Weights of a small mixture-of-experts language model, trained from scratch on English Wikipedia: 96 experts in each of 6 layers, a variant of Muon for the experts.
Below are experts of layer 3 (counted from 0) of a mixture-of-experts language model. Rows are named router (the router's row for the expert), gate (a neuron's input weights, with its number), up (a neuron's input weights, with its number), down (a neuron's output weights, with its number) and show model dimensions 0-95. Each number is 500 + 50 x the weight over its row's rms, rounded and kept within 0 to 999. Numbers have three digits each.
Before each expert's rows: a language model's description of what the expert responds to. This comes from a sample of Wikipedia text that the model never trained on.

# expert 42
Word pieces or, el, av, our (outdo-or, Evang-el-ion) in sports or tournament listings, plus pipes starting rows in results tables.
router:551556492590554467441479399570470583548546463456511465497437423565523463462406459575527429519421499546484564423503605552523538512504582462495564457471500475494443484454453578438428429432534520491484541433457493471495470485551456476513464534511537494404435535417502472419561444454549480451
gate3:497569445542535535500434494562429608520425442430462431587423422432458596494473491525603497496427472452449511555473540532510530531434569521598444529511546467507465637546518584477391525493499514492464502495485582503557444511513468492520461455508509465497514411412497478512486475445507434515
up3:573489492352592489488529475523528528551444462463455384514492491535409456475509535502451536523471570470556578554516445499519488483375535481503378566572505596497442547507457544511489532475388427425547497506479557490612473467542481539538516502542478470530518442537529484425555571507492485489
down3:438537455582516478436523391432563527518480415472546479451491553548545337597610527454500581538563523601503502567520455472596550494554475537500489516593575512478538537505526484497514477513513506576476470440495542576573489497511466475492522474490504519457583512437494541433465586486460559502
gate4:487547567503460468443402436468457607528465582475541489483474441551540506519401577525480443485434468526434561610514547560467520472424517552516530579548506505419458505471500442479459535380475532497479446361506534517519528496509516399457529471411475492467572544522539430547503493492526433447
up4:538526475496443455420490510552474520566484521516490521521583433516510538455594416422498552403554443530556577467491484465558454587493474532503487582532424560521483543556407603503507408542534525514396468426463519430464462456521455526549446459518578424525553422517520484428498513482516401526
down4:445440523501525438547578438466548514536520480525512441528500463414466516551486581541582422503415602496612459610483474438500543542561432544517514508512463424582536494489545463516569436435473490595515482500439538503558472559529506553547456545455485424457502485431567579482475591558484567513
gate5:580541481543495500506575468531454590499493468540543434509483472466564503490549457559512550449454577532452493500491467504468549499519627456475459481555466459571523596455538557587477491481531495499466418530541464491466431542571577457546423586508553464543440434449452472419546512392591476611
up5:500487460443543537510512472508456405518468455518546532422394581488488476487524539549513513543553598594534546488424565425471533435570498480456510525485564520529460402616497496423545505453419540442405469525540470487493452419639470507503513481420426485574511492547504479421448542521487498492
down5:478550407509496507468588434536460430458575511417533437646543576549615460504577475488431554451458543511491481464504528440605482459447559550476544480535468459547475482442541525567470484450358499548457507487474503449532580422512495474584468457514478512520511475534512575536528521530496464558
gate6:511507470610494511522526402530601502512547441584499432503594503519469568528454479613448480508455506516400537553504480563488413461546593457413573436527495516529468492468502486479517456399432567491566537477538493487447469444464520595460543530519495514475563488441518495382519442503599474490
up6:502531531460502510552493507515480523514498458477481432430520435511494455500612542467422457555434481476444492512458531542499541476545431415527339482529487469489555550552520446550603450526455513428505434460556544589445456503433537476612578496477513509566534478553402476595517536555413475552
down6:491547557471450437492480503479468436550490456474568477484572416491464526511503503527576504522533487550587537552506459618460557541526519431496554474412470503476471566457493589503630501564504388653476444481419454542546537444455527461473450505543461504490510421518482476460417527558452577495
gate7:528614460564537463514543427567550601507532466422459433511505475536470490415527547546517554589431411476491536460494498590501416536474559515561519459484540447507381450469576506514467511586483469472520489471561495566527461477449504466579444573534426568453478486527513474481508506435600406485
up7:561531510597445462567456541455465545537494505468453469428456548414502487516455488474517503513497492562456467539519394565504539496525568468537471479490535482461467592532554385488520580438511530483568446577530478541524525517594514567503495388488461524444537624456476553554643473587531493521
down7:517542451533606451505558433507497513440517518568485496405434491510464530432530593525496537497493551482559474535477606538508561607487495426505550564439477515435444508500550437494558581466411529503425649457473579531488518455441527498424531471562469537492468507566462599478516528460518561546
gate8:509595510560545444469481382546513561446496513490490496451423519519492569547496443577552429485482485606463632530462536500549448495455522405529579560413538487426488552523461539513523419535521548465458416538565561450525443491488449498466436439481573440538530485465462463566544423445537520499
up8:508415583491562461554542561467476570419497517538547500523467436569546537470371441534482544470464542565510473542557451518510484498547487489504473484563495394560479451434491481416565507483475444441545509469553481413435492483513620577495519636561536545496496480431462507488591514518584553480
down8:587538515630437476556570449588534493533490491453541510483552529505384517539553509541532529561542498502459410449475462411533578571520456517458602457472465547507492530427540488507522566484510538495485559535521474565594499432475510553584527448500478469508508457546481503557531580608476616440
gate9:553542554446563459552466508529487470530402556409542422577561528494492411544514447479523406445432601480485509468487522525568482569511568530472541464523518541588382559514501578442479498503486394528494416482472470426494502524509489576493437483448467602551559556557559502539549488496516443537
up9:449533525405470536614618536490490478490525506472503434415473620476416577522486501448464530463514498421468572532497470477532471431545439448512395449464486498425523484570565450511530504406562464475574484506598442511470460524441539550448525530481518512561476422455507487527462613525502498572
down9:407439478531477514604518583511491410530476492513505488461508569498436523612500465513543451545527505435609574477445532456503494535522456458406485504484512424420506594487468500515560486489528500501445536472422428602523544554468513485544561528505487612470512462543604495576421546531455437578
gate10:557478485516486531440452592581425508516476492505529475516485533412506495484449433615545457459446455474485453582476595441602461523419531480450493515559462519516411471496464488516469544462408387516501495491509518430569463568457583557547592528462576527427525549455420451481495410494545508504
up10:492470503513470443424437414468612475507496460548506599555484391413506469556562435626484469488434530561506519518538472513460538448475517401434438452469544482507484490488473523445573469504504529481556506533475525522462483496457551486578503559459438513509503623423472470485490397409582539430
down10:447447491506501499515571510459539526563468472497527471521559352453492483508542505503421445506561552539406490487520488510507427443410504367502468579607444503467481456524616509503501509481505519540570528535497417609501460428513542590521411462507490424488524429452485470479409521563496459457
gate11:626494435529462474478548420521447515508542543484507558399465488501605463566491575512453600455425503561464524466535468482514465468463475491477503470558470531393419479547497538424501523442429498449410597448508566463511545522541396547572435454500592582515464532477471465484512432492516465469
up11:466491437394527518516452469492436472457490534451492527430511571517462420577390512512496513467497520502494488504565478581517593405435524464498488428450535462478470478574413515602553484467568490495541427472494456524540432425499362541492563481419523563474499396554521466495492549556529409494
down11:525491531465514521511540611517441428499486478419507531499426421465477469439502502523429513578534511477568573544540445474462497501523465524622581563413510539524497459580476521395450398495587549500506519473465433573511514498557605565382508439508567482517460497442497468469424510567517450482
gate12:450464493461542586469487476516522484569552555455477387456474479527476459490396396468473478549455468550500537453482569534434444371451581484487496422524464452481482537598556550476545536547553515431505468601430481499592459488450538462513561533543499575506467479588499434511505408457482500572
up12:586460561499434466529558494460493482583489548435582479558534557484490586502459432507483538561591439487566461386508469400502545502497537530521427501457552417529550576464498505511483541456553408570529448479551559433517575514477461612469516478539526556520494544513419473556527496522624471480
down12:581531578526560432458540533563480604594515504472542506443458530485523494426459525475495505413544509448516531551363487505565516464486460573480496540475492421467523442598554515540454492410415453542402450517555514492429542622511549496478541486543573518603494539496513503558445503490517469557
gate13:475455429534515517470512522639508558457553444444490514432515455476478384494451475564500502539521433466409580464460593458464497445510566410434500569524557521592496524524467523440443517528530373520454494509478576417434453456517539430559494561495492469497491449413481512517456445442518514573
up13:494463504452520523526526496389464441428520518422490412508507558562429519521469512538470523435582495608465596502482495547423556509548504526509292531478488519539486530477551385531615475477463452501479501541470451496526576548502445475464484515441481479495502462496593572494549531521537455549
down13:516474497513405555537426554549504467517519514542524505513621391427481528545465488413475477481511457579464541500520544440537427524586504462434467589477487478459431504562489536526500463497483545555554448443504465462428474571421516497411411582539485515474438427477542398444493526558424412534
gate14:532549458497612508464572411509511505441429499440473487528455554525443462566528488597541443497494562564349580571449559558503507488546506469527560449546478518537462479543565499486432517471441539465509479464566486480568524494376508487553466506490346526478493460458529437513496409539541484472
up14:558535460518459524408431512524503540485484552588437434463422485491437415534516446466542527477437532504471614524456487518434540508455491496516498514562645509496433506564515489555485598602484548437506453499547593418525491570503523412516389466539518461496523561435535554511511425512529564514
down14:594549447547575574495491544540476491523529506515453453508554503510466567506544477515497551532520510450573512479542563514479382370506458483616478524597549653491462540493453489457490496491427532542501519515476543492513473486552517493480458465430449515539329476557451521432489511561423527446
gate15:503530439502519524453437394545472535492513512403468387535510534456487504475417517489523460556538513474488577510556538540511490480404588568565499442533489409452506498444638532504461495360515440480516554423464490575413485496486447530507491552482526479580460416478510438564528475536542498417
up15:412408458524491456514499573426586461591512475545476482437623586528532524435495433462484549535470553597524417560588493548528555481471501456510541535545433583521518575537494517517524498547527428521519433552590508484497529571512511599569432509481515563474505525485443498507572579445490554527
down15:487422561495470499578590421620510540468581517424502534482552524490498542505500527551393570502518496575480579416366553459511580524464499529495489447531460442501516517537575540440566454467468454527485558464498538418525512581495517496507561528418526525570506536536513444457569489439548511604
gate16:655477492511438471456465510505495496535435500528470545467499388512546457357552506610531461513471439606520520564451539478481551478488564507436555514516514480530464515463496422432499463512473525494476433561496464440402432477552468527455562571449435492488399505438473434500555534576563513518
up16:561553515479473518530482449513474527421436490472514495462464380500461555593620512542413537548472495494325493498523538466524511490512491450524438421447575472558444386526482459418452537554444492489406565507509548530469547485529454469546472477473482525529494541513570414522474450544580460451
down16:423532531515457540529516492446416522519412581445522566421546379485489467531585489485516509414536447480590575528514548597488574478507522495517518465560498385528528584514516533499479531484473470539464497450399580432577559580575510447548434474511419457542470566531507499430505455527492474527
gate17:544509504489448493524487406577546469530508458541482461514469478554404496422531520480548442545462475576547593558426501571559395515454532487513563453514514444569489514476539573508478457494480454545477417433430557437543407414468503480565460477543514515441512536477435452383434498497502390418
up17:520510526424508623579475457552520505548526502446584405523541522553460470478491505488507614545491510483477521436532565455438511584549508499554496480460517519534563511550419449512531502470419503557516399460435428443412525455558545433473594457541535499515499518544569599538576390522463538529
down17:423513500455537546527381505495452505492474411475585501417547564418454446527626481535452461484528538483469520426517525589444569521491495459613448513477430550486507479485481485559418490553445426497511451507461584523479492537575543459445454524521444470434636481475410522494483552455493456481

# expert 1
Forms of be and have, plus would and became, right after a subject such as it, he or which, e.g. was, is, has.
router:458480493582477419518441420598510508536495471458474448498507566539536446526441458513491406548430436572491509454464532475530482566607616547455472412508420551452479573390466510546484463578471479454463490574530478504524486487511425544452514573418484477453559474470512448566585496478553433463
gate28:479446524505491489460426459513461465491433496554413473583488578439497535505500416430611546525510443578537456521509530498457499599590518512538485506546428555569497610501537590527461563504547456514562425537429573486483451562553444429454519514494473507474537516482495462588544490543495541642
up28:497412471443435491486489427623473510514543476498494584532456592428414521556529537503456512419506463459521482443377472501454453501368505471512489494520477524439392471485494504535510457559542456511526486576513571531489560466525423450529590411581496471469487495527531620495531555513519461426
down28:520478586542581533504491596433563453544446504462532464525438439513468457420482434531462454534427597495455462548526442505441479498562418433486513434391579411524483468457508518483494467423445506521523570448495525468526547543463571586399477487507504479502449393424493505487452390474463503499
gate29:463499398510484489507479495567552485506521453536585487404459571491430566427529481451493582515434474536511519525564483584450473533620541480540458545510459649415514457508431570475531516526557484470589459518517547517548545506585555489453491573497417522521563457503551516599560482461522431509
up29:513577463468575510472435477549528495513575561399544518596507515379478451439591530495520468469548555503515476537441469565456535422406486465476599502490548546495460493503460475482550420506513441448531578478564435412569497539473417463399472446454497450511486484615516478463552506504545523439
down29:553499551567478420444406574474491442480533518543592433451529533535490523516511503497419443473470461510575558499610503524533533474551491569614477502566577455549498494489598641488476502448527537484514563490503472502489474512458514553522472508464552493614537483414454450564515502476630461559
gate30:565437473439460535555500510446509473457508561498590521547533454411532473464472379576505476598528537512515554501426497492563485473519488467483482444425491496500475533443387430471523493594568486489551439401523503441477421455512503488484488511476540539587443430485493419398361485462490490443
up30:569508549526491448586501568472530591579514504492520579469449429504529423500434470531590448539398611466602437505459537455527482442496453478578525447512421559501449512465538411459539530470567512475565484418409567540489490510491486509540412453452485386493522509508524520536453465511451454451
down30:642510514492480470613435537564524414547507552471472577618500485468546525500430509516500459552510511461480549452455444514475447535593465518504437387558603542452503492414371409494522480540501473474502507393514474510556485453517556599528490501507497494497500531532554492499450529517433497437
gate31:441515604558513462541515554510578429580509543493442434513446512559529430421494526500477517429502448465546468581446566664483406491488467474508514564468518464470446450567434569468472448540571507496400520460463481458454515568469475553515601579508505506474514457408461519523485493413515514481
up31:516570518452490423588481469438497602438486523484534575560450460540489534491501510514514536487423486448495449437516543554527459561485398537529482452510543475580494527486484533463593489436555500448492487415537532506474521517574480504497348597488434458489581414523527404514422505512514416394
down31:487574475474497407506484538475551507471451567484514592618468491580497476548456475494565506525525499410580552362547519541568472547466448501608369491545507486530516419532447546510471488463610546528482551483460523504499574525553412505540510553518504499483478459563503483542612570552516510508
gate32:485496464515480431500504393527528567469429502420538530531480488550570568566459573527476509517496523552560554489497547451483469516590541572522434482541412431519533428530579558501532543529455435497454576436550444450336445454526480458489399526521494536506470450409501526476513442515516440408
up32:516508530542478434538540535438469435496488560502512529479486473524498511554508546605517423528466690483517416523527489476512444475517625509494484519525459501499497505523460512432483535508529468559618495438553555467479411488501564575574423523572484543489549495569475472447455499589538360526
down32:557422530475474457506566468516531575475473490527544519572543481495428507580536538480558369398423587452516498563386423472576579558497436462490531507477550505479500496566515444435437425496586491479497488515547471559437522521482570526622501534511497479515601528521497478555525518595541471483
gate33:469417492463484520505541466452554401451512373382497472542439528418494528561529538441465505593556477509519542487488497500508445558473511504502507353446457470442596426523489437536492391501630562531528528460539501511511444458483450471508451500498589487484586541429489473455511486528569486490
up33:501492459554487435513502568550401471556418519524452504529535427533486598507484533513565481410520510516590516523470470435544506390585509455486465570604507486442449521551530504559410549471413500460578447531534489447473529493524434535501474539399409452516479515506491452581447538370512527516
down33:458538503474569500544504558540489436553546437501560472494490533624480439452527422576430488587518465427457582531509519620481544460428428487516529605514502494523461569531481574456561506527492530489490465451412462521512461492473509445431497458516661533526536468527513397512568447482521554522
gate34:516505460613560508457543474654553555478531454540566479416517531480429623596436523439525503467477534576514489480457484524434409531466544478476564462497472491477473546569527557418499530543561515517429579498528518520519491456502489561447412492492431546572477532473484558427475521424566475566
up34:529495516529418488568531565597556419506464559391446503482457526494548534456536562574476496509504479447487504404508484455482565439539517455576532463532491546522546582421490518458451502487455601526430408486449491559463544549531452425536444616571466451511619496537559482540464582464516500513
down34:462433435387407483508545492410528484540466487502470522449487491486594538492494469506500533490471384516399524596553519504568477574526526568508567486489567512460556406460519467622454509539482479451545442570541498507447463515438534532562475456521438524486574521533458608497515390496579505540
gate35:581391552507545581476404416416479457485500507560522482492495521507491518486516546494507548530629474501497539426493414450470446446506425505475435586493444548543480498451505508474481520519472528461471464512507494516478492489538564495521408468425575622560447527364495556540514582477477382463
up35:526468577508504584479498579550453497494526545480509531511520464552415554509384495562455407478532488483511496411572552579464390418487552507494465541463508437407504481439512476467397557583553486478478515543453447459425510463571459622522503438512514556460523477545464493435565549471430439529
down35:470503395441521491559435421454595465539516444528446475465558508375540446569387587491573530481485442526572527530478507405499518506500497486558514482531496538491474541544572420457544478529562576505545564503482470562580509458496478543457585570532472518511398519604463479497558557518507437468
gate36:571537444476523468524474536516475531564582590467393474561540504591446491440446606431422409455503428587482574557575456534447449456545467541460440526581498489585521461455475397515500577530437427506513478477532546461476449516472483474496487610530555463513442479477469523447456495462506486540
up36:431523475383472388472543516347564498475588436522525503460426532494473510423470442545402546460522516438417462495475453512542499512443488437571478521418555607493501506477482526547499542497475483524474455511549473561554458561603479447471442416536482522555534482526514447467424482498569563501
down36:469523564509528529477493527492431664498465507452535465448473482545493424508462559570423590416413517555479590553530537489507457424591482473515519520468442430489520436526454501566514544447544455416516529487480456542467516519471422494470440365579493514491516531503553460518434473409458495584
gate37:517453458445423573472447424452510542570571557523529547522461559489504452500496512506517553514504578684519455532496590497585575507462549553598472496422591419466489536440462481556491563505528553476440499488445512574538476618502531573489483479518517537503520506533547514496606530452527480519
up37:507546471521610450487565524495534496445482506431495539573473482441516547433490513547602546435443507487510498497437436424511433550508546519460495466537456539495441438482464544531387563632454441489572565490611466547528472438497403491449490469495511462442548557413502506490567591436546531542
down37:528487528519437490552546540608570493587529516487495585521507516459437491551510461517468473504457519494588468552458555514587380466499498475496598512458470556512519496629587475479572415505572530473511614377480500590557549493501553535468473467587522583530470491491500455547484432519518545474
gate38:474513559468462532485505553478523578462507467514473496531481512495533544489416425540510443525579536469462419482479491519491519499472475451440464417394420564523573458490571474459572428467546437544465506486459524505562455526488432656444550486583462528535448352521415554550426448516506560493
up38:467446390486450462440525541504401496523563457533555520509518456410506520529506497475576553420473440473484389399450475498499442517503463594519409420445430581463540586447578485471518510508593538543518545520466531491455462382509470519578448512541449443466449530523496440473474547504489461433
down38:641503489493435482443486492542435511552569537564585543483537469502612531558532483438543488516526536580532500483460538574472557541522520484515479624561521453498403532522476519418492576537542470429497503520587445432481474433526551472544498490427390516508555556566479527454467518607561476494
gate39:504482389566499473476548420480546447468484521552466423418479519538467522516491509438487508550489533441438421538414521459490439492466489492518592461515449569480474525434357527440397479588483504459537500509509487536499526469650457523490462545427455486618597469517515436464485530517570480480
up39:427493498571684527570476542493466484474515538462540484560573448548492524422560363499553512512410438464529507550476539551575516475509468533504455479419456469508471547483504526447514509536509460514450476605472520538538537510384533443446524479620479530476475547550459436485474469579511486569
down39:485481429553450549469525580501517501577443516497504526449486551428446496479497622546556531452449510532478535429500403499540533584533457485491495485512466583449508487403473477511429518538489540577557547398491496492424433454619444532516455467375546484544531530450538594506545494423549511417
gate40:481375511534424545595461459512559499494482539533495477512512513562523539612517508499449508516523411567431508501457544525444455499608515576549560518459492407477511510418429495535533533504525533473521495559523534505481475610484551475529457492395550598581610439556524525401478566498522470546
up40:459546531534517494566476556521533569551533552453464582550489452508610456602629508490588508463478436505540552463582440507589573382516443511539543552529535503561488565539462474512535547511541523545466469501486532511465491553508451485567428573532453537495499547431486377515442492491504599452
down40:581482548450542485526455520492490422489486433457543477519477522548525514490510464533478621438521511570436563509527450393491439533477473493554541514564594464495544563571365520445622574412549488428495462458539556498424492533547534509526452450456531440456494476497579468507469410511506579564
gate41:464422508530384555447511502573535425466404433445492441432402568441530564622487483527496471463534560498507510516522490434573439531521466502498532469463509537539485522557502492484476435515478506566503523456527507584508433527555425466538473520524412401478477579421564489501588424570481493588
up41:528468574412613470583474378498554457515490518522520446586407428522572550498484502452543535492499495524554470499576513536504555518533473557503458475470507482436501447458501598533484539543476456492469496476467514546481563540413556460508462488435500604535561405522514421596423582464510431578
down41:539444586442461434572441496469470520550465583511529431497517354547555560452461478477440455499479479425528537415473460456445568531546543426469504532460499459471490507541548532484440551474483427399461458467527505527479561501481544495529555467527524577408457490540600503455444446591386486542
gate42:554439517489399528528522600519564531562499508544546483510548498481485620485512542548629442494499532505537512555426465503542488455405451504497594360425478513474515560443487551535468444487505457563522510416570497472542540383553466471442451518495574507514487512521582457472452485541524440427
up42:493500445418525443584519411502526541530440452509445537468480503485518432488439467362496531492494461548418532478500540633532509447541558538427438551529519490492452523470501401437543473566545522528527532456484594430358483549517465572465504494456522460596523514463470536503512505464577591464
down42:516530377536478539498421464475556511481456373482460465550489397458506493578456492466477585434518513545477554521566513609555445493513484540519452511577535513444412436371501449550543375509480489463565488477507449515464483597534542550489572467516554467536463583474475467491521548513469547511

# expert 55
Mid-word pieces like ol, il, yl, amm, as in Revolt, wholesome, infertility, Programme; also spaced en dashes.
router:517400512622452366471448463625465551586474465495544445499484546537547444442492501511459481570463466538439555576494565453535529553478618484479439440436483430476489524438492514514413517469522490481492491480522518504435378496522491475476490517430538443399478475407525471481536437494458521488
gate0:530400563591463526445472399565472500537438561509420551417529542473545561444549537428408466464401440518467495564513443479520491440548550472431523439470483521481457532487514542390467551508631421476494527428473472485582533466505526559463521481444472498557492482475470528425434505554458468458
up0:441486455521556532497508511462497535426470505480466559388502501622450503439575470511488523554467562514388488487465463500530505510410565593510518468462479570600484544466497534449552483487619500581425474467468427517368404508473500521517577584549454528492472456502569498569453543472470472510
down0:516555449494464453460500491472499535473557599510463533451472535472570535498438461476518423574515510503473482520513588486492448430428422512524619480448564546500516496410561559491681501527504469473499553540512447572616549452490452515534543613485577474565470520476465507448440567468546502482
gate1:483576481586486497465425502520467535535446455477507491460511526514491459397568535425466442518454523537486437593518473534383462458498646433475523504499481513517524517427538501461482467359559511421434498573383501488515502492518446455574410570527453444454552561504507442494448518547456469491
up1:491515483464484493410518496468314559521482639559445442449417539433508583509510510456518471503475563562484541516491484477430496512472588492522485500541485473482459521500449509537463440441495572500494424496483528598505415500561589562549549486522501611513567525438421496568441485491567505472
down1:596509539486467493512504427429456417360467426564495508550422574453474552569431541444515498535454413602611525599545590419510493556531523555487496583450479555525527576529432455487512492553518438556507491442520459488528488475551548480496463486497430575475492519520587489466523515517478489524
gate2:560505524549441481507553474547512535483510384454527418503558585475501499507488511457514547511484537571511592561458503491502542678536586489460493456534476501443539518462419569452513467565497429595508488473498542541545562601540555458546463497500545427531466583440487521413461401476535558515
up2:472555526539489451553580505562492554544470435457381491511485482362548517536465566483454483568453489501470506521548511521555487546545530450537447445466503576487504471527461599508495446443453517531501527467515522500411389486481562438540434477550575567595502585501453467437559358526453539501
down2:508504519532568468498502444458427422398588454460527537514522496473504553522389501457458498462506519534544556501500534483565507439518491479511461420526514452462570471630433556431596466519464523614637515530559460555481549474480521475491470484548494391499468500433468615511482430516516565548
gate3:555430517651458424482425474610519538561525508498545435560501480463439498477600492480425484501505499541526495501460496446516547492489555505408527393530523452508560464524480528542436593459499465542506429392474559542516498491582480500532463535453435467560445519576508488508384567442464563486
up3:509449534602479409500443516517454585527470480493553487545547417493425492457629467498543473382508572520369503421489508533464518497449479456446507447474515475441510523503434441545534577484523527494517544489527461510507471478517586424424539472460466521420422431488489484522436464409545400565
down3:428510530456491454486417555471521551429459464483512553369426492562524556445438469548528495490464429467481509462545406437511531512485516430474513586457486484473561529551494597403545483544568469538415434526625534463482468518488566443517495481515518579508418487489404390532524515430494534519
gate4:528509534604502455451457430559542452602516590588492476502469455484576498529479407637498467512440523597554557520438556505571515428512513542513555543498472458524512551469477538464426492444567498566421433429504518510469513458490534502506426501552546437450610495531504440512443453435552502441
up4:504583475491433589452513492485586378433497439445401558433422494538545448472494466427504515488483473475404493444393539496491536539537468528447503525543401506597494507549464450584539558492440492607554476477541562486576531472494504469410496476525495448519441391513516485480522474556502563494
down4:450457436497497519576412455519505444500543530494484477490560470528491600420476615475506556540447513504535533514532458495530549519614456468497576454559493532528575505589362555436458500481503485569556492452595506475523568511564585522493506486460502498502439519424453533476388473620452473534
gate5:432527527466559519404516501579583514584473526523559411605514458508579478509465415465471476497540398519488453501536437481484486570443571476399472492556464515418522518478489568497497552454528455514493567491462485529471537531554413529384646523497500503477535557548563539449540531514544439438
up5:511575525558494507475572500504585507434462542542550589461421546523489480579520483546478462505505610545569480536554485520562563520547509599485544411515451440491454506535545418461527495525469430583507535466547553632467465457450505487492530527556406492537427475455481476529506487403423578409
down5:634498463580568564548589493574593515472526464539508552407466497501477534546517531495494542432493536460457535509486506549548546486592546526459482498516395520484452516542533501498419513477533498509572484516448486423535572412471595469511506508452509545465532418450528451427406418583471396459
gate6:591515583588481468513511500514541536509470555459436438511504490391604471487608439490460463550416408501551623533524468439497507471431607496521594493494523398428556567479490526463511474472453488444511495587486471521449531493494470535426529488440491474494568522429472435482449472558509489571
up6:482504454533477447511467526597457515487411530495494531501552591477522499440496488444496445551505476490511480588436482462589582436527590482480526529485495488466426448417378497531514463483499479628541544533426576491496574421503597469527482523594373479621516543493503473476527472533443511497
down6:469414399545565430477488485469425522449563471469563657432536494508482434580609559524542501490493555538463563522417511537471354530486438499559514469517440574519426536546478480489508485490607483490543529466537528470542498511516494526483432489481509524621437556562504536495485512522455551520
gate7:443422528543459412396413413515546529545496423426442417590452459509445452443436584518501592475486550528397545603467496474527482544471527435468512513503547493528518472456539529487536609488585435532524415502448469469564498499548487518559475481516391521550457461459487519490443490537541475499
up7:569514471414482537538465570474592593513608433442553571513567567508533422498564560464549587468419520485403476483442523421428517563440473435499582537551506485458565437526500522526434467463538568502484454520479464458462469493444476493502481458512507432498550478566592484504503566498575556578
down7:584518470446527478435459570489554600553457512458518472505474529453545465525560545448512517416480524531563467560458550397508483506485450542453456453350471506513552523484547541538542574402570509449537501451541547464549598398522458548464450541473464506463557590552512458503589471481432570509
gate8:539521491533434459468440500554481502584520520582481437428436479511501441478497473489492543531458526619514493610498510450556425543454497388532512495374514541523499433467625502480480422391555463513438523476459566646508541528512511447403545483453516491420471500508518469472454478515521520475
up8:444428512418417343552472532433446447493550516480529483399442539496434507515486510538560522615498611517525506462421454483528362570437486455452494489524531430463484473439499526495577497482477400422480502487439492459523510508491523543593483477513551501496505553510442443499549522469468498581
down8:542409528462481431373582393570470424455520510485478546610449461446587464451526491490494570520565471535532441482441518480402527472532501587488485461535545465506438557501515528410612450505538520440557502435543433518463495423518455536561541503576456564508539580468532538486482509520459519485
gate9:545451467515518580492458584537541619544470577451468408441502475578441482434552463484568520428515509471504512477495493462679444528511558523482476463586509476416529514451544505500516462512455464576457561483501542455394559511548457514491535543468502469442596484519501454423487530406488473567
up9:461528584474500400514504433504486486476519496550474531555491621435452568563497445520415573529459446493517480429573534419459498463526568474512527464591535556571508513447544439553451550526534521589420520504528539506527465455489509490443478467590427546452559496554618500512506480623485424448
down9:452544522532477465443445458578460465454476519475458451468577493406447485423464593530536505567480472476509548466534584549418517483515476609531475493546458553532481459480610526522486561448417452488500525536429454488505423565501504583397515513472509494445421438567560580557464414581541532550
gate10:548572468495402490495467517475494476600476502577635470562493573445435544530535459508419538491513488492590527521493626508510494555470617524436437506502432486435515453503507522558434434483539453415529448411466536424464483481437443451468537590460479552526498463459472530458467504425549532457
up10:467440463427490501512578339547460462485491525525469572416540546466593519426603499508499524572491562481487520456525493451488447524433458465490519545466500494593417542456443516580530504475514571454574471461507467412469400460522484525552537467535549452453462535538507489482489426466588599428
down10:392500490589492502480578515572463623472442422585474494441528554589511512495558430437504507583471535453426512512509501467482584597477529444476477486525521469480465475534454456545516390566502442438438533509484486465579501461503515585431509557456500457479453495468386435593472515565527487494
gate11:442494479480401431435509538571407588574434477581554426423474467462544468603524462603521507569513485577507470540482518456463531560466473497501455573524454503509520489508440427504475447500567406500479520519427538569599413439532461475478452497450493449483489423540510504440413533462486444444
up11:496480534528429495545410465581500463562442507529442481509462386562522407478465491538521407514492607606439579520516508524450432481429512468561406511579478539463532525497511567450426594482462430420464529492452530557449472414413458525537457459436458508494476510572532496431528509506493465533
down11:564495445488522499523469483414473414401496561541474538535449522545548425495475542445663495528476446497568495544543503516417511518488438484510447477489449514472583527501485462406475578480491534497559504390534502484455498539490497432557413474439569407531522505575571525595422498426513487575
gate12:602457554446537429445495510456502580512411537605543473529494511466503506580551457552509435472496505541430416515517547506542474511489533560373497456555438517515416567516571444516512543535512427499488514500586576469439477587572565475537509505600492529470448556491573451541483462511521458384
up12:529454546520493498408577533517590558492458420508512381413527511529516451451494532476584463553598479547500473555473539509381577450556433480565520491495521411580468512541567459567492481555478529454512452530417470551547485486584515507513429466471454505518531575450572532480448496419507593462
down12:515521513470406570538574482528422458554457524503428563452469497548503447464591445526568479538561493532498519486549529459536454569475460450575522477455462490399529385438432437459628492461482511533529446474585572487523495471556461512508636489541470500554434481501472459439433479430429527473
gate13:478522516572479496488522493509505563597559513497506407418521626408513457599496489464490462608457570530505558543588431524446445537552518501482458472520552489575489474437530560568579472528456429476573529494504487510412462533505486475485463464570486519490508626447583522588557479476544519572
up13:595492470513463530429514574470474536456336460573566462525511606459484440463510500509522594525470457551528421485561528504508583508567489518515507421430484570577483471540521471401499492415472545472498535509591526446588590498541544440524497602480467571519518545442538470520468539528477509476
down13:551488563559538362493460494595563499508500506505523527421484479514481439470525465497426585581469526631547505459386510470545473467575478437474458511600588509464526425493471410433456536518492559567470520476543504478488477532511510473486517534446499458521485551448506472629430559453465496589
gate14:519473466547574510491402571557473606557494551475497448511475518479600509551460453483521540450496520481440452511534508501455455509429533557504539520495350506564457486515495561610412563541491448540448610458483541496448441536520466466510379498460575483393560499553461536567494512563530485513
up14:502401472601579441478446474497548469521480496517461447432505418611500607512505513455468410562569468556488430521519445515540539488491495538543398458497515427496462552551569476468506463490658456495496458542460477460378516474474559554508573545497501462428473545541432442495510548448516496485
down14:528394442518487424555499528425462507523490480468536401397486394492431586464638543539435553581497507519531506512433483536578583516521437536513484485570503584530583455429507479482490525588512532523463482383579569543490493504533514527489487553526514539526479447483470554577461470465447530508